Weights of a small mixture-of-experts language model, trained from scratch on English Wikipedia.
Training: a variant of Muon for the experts, 509M tokens, 4078 steps.
Below are experts of layer 3 (counted from 0) of a mixture-of-experts language model. Rows are named router (the router's row for the expert) and show model dimensions 0-191. Each number is 500 + 25 x the weight over its row's rms, rounded and kept within 0 to 999. Numbers have three digits each.
Before each expert's rows: "mostly gets" lists some tokens that are sent to it at least half of the time. This comes from a sample of Wikipedia text that the model never trained on.

# expert 25
mostly gets: " Ser", " Roman", " histor", "onom", "rit", " Aust"
router:515493483524520439517499483497463541479468523526536495521500512462571494490542486524472487523524505505524515506485513496486499510500542506514527488502445537513510521475524479481506462470501497488508534471495497495474509503506555540496486504516497508545484530468509495493473419538504504506504461503497543508459439536522514488531457529485472473524484484503499516507537546449521518446506493475511492540475518537490488521513495495491510541529528482477493527496520505480484499509466493504513550495501517507536486492537465520514500499506473487544487488493504563487490554482520504491

# expert 31
mostly gets: " was", " they", " it", " had", " has", " They"
router:529446520491515492516495475485537528468480510479511477562492507476508537449538493497480510539475452521457500484501490506494489536517541524504495518479529473498518485485499497504532518517460504518494483495477502501497558495488482510450433482513503496517474537520533473494475495491498504482502519534484511492515492528538504529488519502494498477476508510438451534524480490473540496479475477478505496488493512484530480527458511525460499484479493519480510519482479473451507493499493462564556476495515521476534469456514480514483511517547514466478484481485506455527559507482530460490

# expert 14
mostly gets: " his", " their", " including", " where", " her", " to"
router:542468455484535505516477485520489512490496517490456500522480510460541501504521484494458492496455473488464490469471492546528520475542483499471481464521520493479517501512477463487525496565480461488473483478521502465486513507510473524515505454539485528527484479513479534485501532499521484475547495497500509513486467500529496515516529490480481446533525522550480494523529504481499552474525510545511501478511470487521497514466488505438501503497493521485545518519533499520468498508497527550516486505505506511546494483513506504485495415476479503488471475564494509539475519484498509537

# expert 10
mostly gets: "19", "20", "07", "09", "18", "08"
router:510474484511492472581525522446479531485498510493531481486504500496495499495506526486538527485468522540512492526546497523483512546474485472453506488469499499495497512496468496520542455518510503474502518477503532438510522497534503544494496527537472533485472467499519454493484497446483511453499510508487503509449474498526470504480516511497522557523551505468503533489476513498522556521510463559519510461467493483493483486481535485481538502496483544486491545462478469472486542506497501463492507481493512492506522449498503536527518501479506532508488472536504512500504520520477492488

# expert 21
mostly gets: "ions", " game", "ities", " family", " team", " government"
router:511500461488473493515520483470450548460496549497514499490547536523500476465547540518474509513513483535507516517466481509483499527492480465517513482448497473519460518517472460478497477536457500493497469519496470498495522498478524521481435510527530553469468498521519488497461497515464474498467491475537502524483507535545523536495483455484515489498500522456499491534524550504541527492489505497497507498516510511496499513485519515491496509494494562476525531520504433479491507526482501514468481496492564488533491502499531516533479476566492467512504489535517484503477539502492497498

# expert 19
mostly gets: " John", "ić", " George", " James", " Michael", " William"
router:508496465517516477551484494514463577507474532493510528514494482464502494490526495495482528503491527542509512492497446513506463498549502537455522505500478496494491460496459490472513488509473527484510551459525488487498514470525506569507493444510479510540478515512487476503458454513527502484511512505475506516458482501514512492528465545515511495499487514476457502501509547505536535489484481496503481515511463490485539506521515466507526479482523513497545511533503514487476485548516460497521483482563505490474496502529474501555443488488507501511474493479496493475548515492508547554

# expert 5
mostly gets: "%;", " |", "'\n", " .", " —", " —;"
router:552496497540579483537491475452504499480508498454528488498524507506516510465508488514469525499493501486504521495527513530518522510471478545533501484478478524475474488482514485486577520528483486494474520484517492509458553449494496531509494504515530508523495531535552501513499454535513536513484486532475526460531530518528496507492518515502466477498527474492479487530542552524491509484503530516483507513517503505514506496475489519518514531514478517468472520486504473501488507526480453495538474443575542519478516510451481473489489489491531525490498474505501494519529533462519482495

# expert 11
mostly gets: "),", "=", ");", "',", ".,", "\","
router:555466520523549521522488442497503497450446511477538542485507489502497511498473516482486499494469483492519512482508514528487483515495502540508527500478480511504505479490488501468515502499519481474454538441511509510477571492498522583491535455521502493504526520515519488490479467505502505502548517587518510485489496519516475518470509472469487487540496487497472482504518545502490553493508512484486541506466549480517493505510513491504472490480509501463483503526470463533504536505473499496485474475492551510536532509513476509478535499491499495483486513498513513488487562487535529535

# expert 17
mostly gets: "°", "′", ".S", " .", "″N", "°W"
router:510483508494482449531530469453484566486481490519512507486474510472494518532518500527546484513461539521469524524520526523471519526503476451498491500493507495499448466502498496500550519564476489490487511465479480482515494449491533501475484487529506505478481508490531504498499536507481450452493526542483537465484486553501509514482478512489513478486512477503525525532523521477541507535543446507529507461453527516492467472533478500488501528507492531462480534460503480464473496507497494504483517468512505479529544483508485503560509515492525492532512500484544470482516525506511508530

# expert 28
mostly gets: "%;", " |\n", " MPC", " JPL", "|---|---|---|---|\n", "|---|---|---|---"
router:524481496516578494542517505466515501478481483478529487516520544485524470442498508514465472520488476495512525505520492522507523498475510525521501492484513498514458507556526501487558506514497489480508516505541525468476525480528472514521471527534546485456479511475476492523484506507447514460534512510492489502490482490532488513445518481499485496486485490495480501503515563494491518512479509525487509553501490500510484480495495530468479535505481509435515534469500471496511524515441509527528523466586529522475509518459486456538492482484522511495501472502495526504509535470537493490

# expert 24
mostly gets: " University", " of", " School", "ities", " League", " area"
router:517459482477511471500487493430442516502469518495523511509563527495500531480465479479497530478474475502504518481431459527499508532491472503504479480460525496497485524533481500515492476548508528471484458481534502523481521421504468523485486505518519550481486539535507503484492505509463501514493475509496514495461498554524496529514484505500525547479490505507517514527528554503529516503549484475512477505472517531502522510480509497518522517476504535485498527525484445509525479496450511452471471471487539517502482539492505493472478516525508512516474484522548494498467519478497493522

# expert 13
mostly gets: "==", "|", "===", "19", "====", " Coordinates"
router:557457516475528483473510520494482527500448505481490538503485468518530532498497529478530527518448523508501510462504492512475480546512468519504508536530483503493510506498478436468567519507496467501497504480487503506492513462579508531529480508518493531514504475512474473482473513468537481486520524520493512526481423502501495527517517539489482534507550504486500513493467525474456486488518538554565499482472507503483507468515470511486477500484529473468470543512488492491471499533495506488512469485526499501530526525508527492475526512510525501476498467549474518494496521510505468495

# expert 30
mostly gets: " and", " or", " but", "),", " &", "\","
router:563460488527537483529498469515506514469431485519508543504510497501500535493507474469475520488450486483474515456526507509525519523513465498511548463526505523484531499524491529439505508504512480450493534475482506490451512505492513536496521457498555524515517511526479465464530497488488479528524497550483486502510523523523457531477507488506517467503498522483468517493518519469513510507473506538533528488485534498511498490517512506472498481470484473447491482483474450496518576519447497544466482482473506485512485495515502492490507466464497491485472495506507512512460551516506518505

# expert 20
mostly gets: " National", "ical", " American", " new", "ional", " public"
router:528458488531534463505511483496443523515496446508495539547535532495492479453528506508512477487483489524471489488473437522529511522510487495488469527500485515522503531518489490489505482504501469479527469491460483493483508497546449517486465508501487525516514527527489494503496468520494491553535490521498513522514510549528509533530519515500524481534527463464492518484544566494539526462516515489533469535497516538503466506515501456483523513501486493466489544503496500469465522527522494501465497478477525468522474482490496486485467454488525511517498513542554504509456516507489480555

# expert 29
mostly gets: " Mid", " Jer", " Cal", " Los", " Sir", " Iv"
router:503458466500527439555486455506478521507468510488554472496517489514481563491510476493521459519485493511518468503509463538504474513505505517513499510492508503527500495501506520484486517506460462470483553518526495475501545462542498506491497477532529509534464518516503485510456472496517469486551473541456528484499468510490542513520514485525504503483524481493484486536573537470497525462474477521506467546491514487487491519507513472505465535513504527450539487509492511491501471509518484482479491449539519493532520482501469513535497514527503468559486516485502536485528514486520508522

# expert 4
mostly gets: " York", " American", " British", " States", " Scotland", " China"
router:506500456534496462514490513487484541462491551510509503552513551492519478464529463543496474525498505564502531502480489498488466500529511483525509498481471542486456507488471451485512476457493476450512513509458490485498522457541478522510447485516531512467501540536478497501510486505507469550499534485528557501500475532531532486533477505486546486511495507503502501508518534489534538504523485478513485477505561491509482523508534456494515543532516504495499519514511481506509471506532476536472488474494537466505500516512517486509437458527542486500485508512484507490483520492486489496

# expert 1
mostly gets: " fl", " port", " rock", " head", " track", " air"
router:515468424496519451518506507472436546480480497510536506517537492496480508503525497475484465499490477486478504487445491506511488480493484484483492504450489526513481479530471501474498522506493477469461485480516537488470539518505497499493482548502477518564469505569491548466474498526496499510522492499504500502494461515557501486515485470473468518487497503436472496516506526473513502519494506491540514558493526508549542517517532464496520527483521533494489487521510503464488486511506516550473472491514501526526478479478518528515476474524512476453509508507548515518463524506497467531

# expert 26
mostly gets: " was", " had", " are", " were", " which", " have"
router:548489430480529507497487479519484531482486468474504510534457522453542531488555511485510498517451508527452493492498508497508504504540500522483485473492514513489517498541512473520520499546490431508501470493496514461460523475484494491478486469504502527501487537521504529529487500529512517490520512509503533515499465520479531540487538481485479515531474525498497524529512497501536552516480481513515515504515493458468534509476491514440523442516498536488499528507505495464474508519508487577532494479490524513515499497479496447501493424505500468462476473540501521488482512488490505500

# expert 7
mostly gets: " by", " based", " MPC", " JPL", " Succeeded", " ·"
router:549461492503487480527483491494461541492442500521495477518513488491524508433521524516509487464499482499481490512519475509470488510474460492519482496497517507520553480512509495483537508568513507434462490502528481492523511475475492484547460496525536506504514502554478486513515497492455472503519534542524473546500479524490481530517522479471485551528529532470462521476482475470487499459507489479503505521496537529510494476467542522477523494535507473470462478501462502480479523486511535494498519479500503492527498531528443453506503453495510490457500464489487534479508514505526504509

# expert 12
mostly gets: " st", " b", " se", " cl", " t", " ro"
router:534420434531501436528480495497466513470493477517553521498508521529513504527480453482493481482512479455501497504519515523486540514476520479486523499474484526474531519541487494479503501506485496474498513488463504476491481500500457493508478505558515499579508485572525513519486534519486479533541511550480509519503446509504477541514505485507497503515519489491441487532549508503485489497511512485539497513506487537489527456517497507452501490504489503469504489502524491481477537491477476529480477490508486498530514505487523483536490477517514516498469506527525563533479511478488481503

# expert 6
mostly gets: "ka", "iy", "ić", "è", "ā", "berg"
router:498465459517505474551477474457478576471478522529475520545470464499498501491567497482502510495501520517476502515473472507484470545580493538479500494481475521492481474506492482451513465497476497456515538486520477491481550490473491539483475498514493522540494500514496522508468488526513507471474514512524512525449540480543486498552461498491483467510468514483461494511504502454527539488558510480480460515499485519485499475500517476493522494484539482506525519519505501521494498539528486537498490516514482522483521518512493482541462502520505471523481509486499516465512526494516536519

# expert 0
mostly gets: " |\n", ".\n\n", "\n", "\n\n", ".\n", " |\n\n"
router:553508489464503470517512485456487520468495554493501470529470457488523512470504530512501487575476513500499514543490516514450494527497499510510483475478465497489495467533475465499531437530500485495498481462489485483524490484535515488512481532532487506502504536527474478452480517478469484539542556523511467495505467497557483513511497485486492480513507495504458534503517505545503499499496517557518501483476486526492455490494478536447535526468510498480460471492485524508485538491474525494461466479478498489511510488514481506513508470505534466535500448480487525505466522522528524522

# expert 9
mostly gets: " six", "1", "5", "6", "4", "0"
router:552494485517542472566523449457536525481511469466519503495483499483495512452510483502450486466478447472523496477533492505502470538461520474491513476503527519502467497519465510520528491486522461514490549513540511454518521469535496499504486507529514519482485536463544481504524509496512456497506497521489543470470493481472503506458517472498508494508516488522510489511576513539519501478540485518519497497505481528455513485527514512502527502486483510479509514477501471471454503527491481496487491507536475493484516496465505523529447507492497517501452471518505504471549547489535458502

# expert 8
mostly gets: " that", " which", ".\n\n", " where", " while", " when"
router:564440440482488472508502527497514489482478502523499519531479546503508528477486453494498514485477549545517510507448479499468476488506492477499516490516504537488485458543452463483516475530472460479465480499499528500488496487497494522542519482569496522485481498490494511498499530480464461457494470526471514498496476536483515528496517530440487472514531508518484472500535540501515544506539492517518466497504496489481530529461522485467482495506488508459546506520526490520520518504461501537499490454472508529502515519507486497471490455537503498502474477470491479476474545471496497509

# expert 22
mostly gets: " Mid", "_{", "wood", " Lem", "{", "_"
router:490515493482497471549476485467518507489439509498540491518513479485504542497511500480493515502460452518498487473500450519484480521509506493502498470469501494506488496524510478488561529500469491463477488495507527445496538476508465518482463504585512522528493545524512494486518519501490458498551496540506498489493486486489508522532475502516523455519505494506478515491522549489563523447481508483524461512498507498506504510506503484468474525473503510475536463515474483472464483526502456522491511530488485492592483468483487532509507527532519497527451511501505502454530515492524478510

# expert 27
mostly gets: " Mu", " z", " Min", "Ch", " Sch", "fl"
router:552498465490508465548503497467475544487477492506562497467480465483513492515522479461506513504491516535475479523490478509527480554517515499482521505448476554507483497477488510489503480502472484483508502481517529486464525485506488527503484508555482472563514478525523513499468485518504497496550483556523529534464474515479480552549459501496494507538489496492446499480511499472486528468496502492514493471475504549522501494514513453474498492472506521510489513542531497505480494524506483538479487474532475486473527528501488525558496514529469465515471521519538505486520547474490524532

# expert 15
mostly gets: "==", "===", "==\n", "==\n\n", "===\n", "===\n\n"
router:532454458514529515501496495487449530519490485508486485500507477550501533461501548538472517482483494497496548506519486522509436482455525516490514450497454473501504537559479444490562505541507468515465475505488490483492547499554503460509478465498540504475492510535510462482453481504508495535506516525512506473512489526522528530511478520452475488497509505486486486488517498482506511484499495527541514494517509532501490480473510488484509487509481558449499512513488434520470497518487526494464457460490478500535488503484494488495479469556487514504490510507519503471487495521493473501

# expert 23
mostly gets: "\"", "N", "I", "R", "H", "U"
router:503486454524503440526514480466491513498482536520511483472508476497473534470537518511453495540444501507487513519518522509483481520475488498531518458512494518496498479553475495507528507543487484482518511530467523456474503467515500523520462492512530499477508482529532482480472492484517485488500509527529529488458519504472525537490473459521511493520517497506488477531532483431523485493509493526504484488455510519519467536492475453493509469515446546485504534493440465491487532496511493536479465517509485489499457465494464501526534507493535478518486491500558483480512512514432477494

# expert 2
mostly gets: " up", " him", " out", " cont", " them", " used"
router:529489458480505455505479477508432526503490501514518496519541510476523547487539472546482482527509501509442503502508494504476514510545492484503504512494509500481496534497469447483524477509498495478488489493544482490467498480499509487492466474516518467485475541509477481537484489553514501507513517494541526509492465521504525508497491448455503508509492491483461534501517474508502520480468512486540492466500476504481520503485450543436526465521519521455498544500487487466481494474519495552517478506524544485493471502464512475540497421533482504483497512514520497543478540483532468486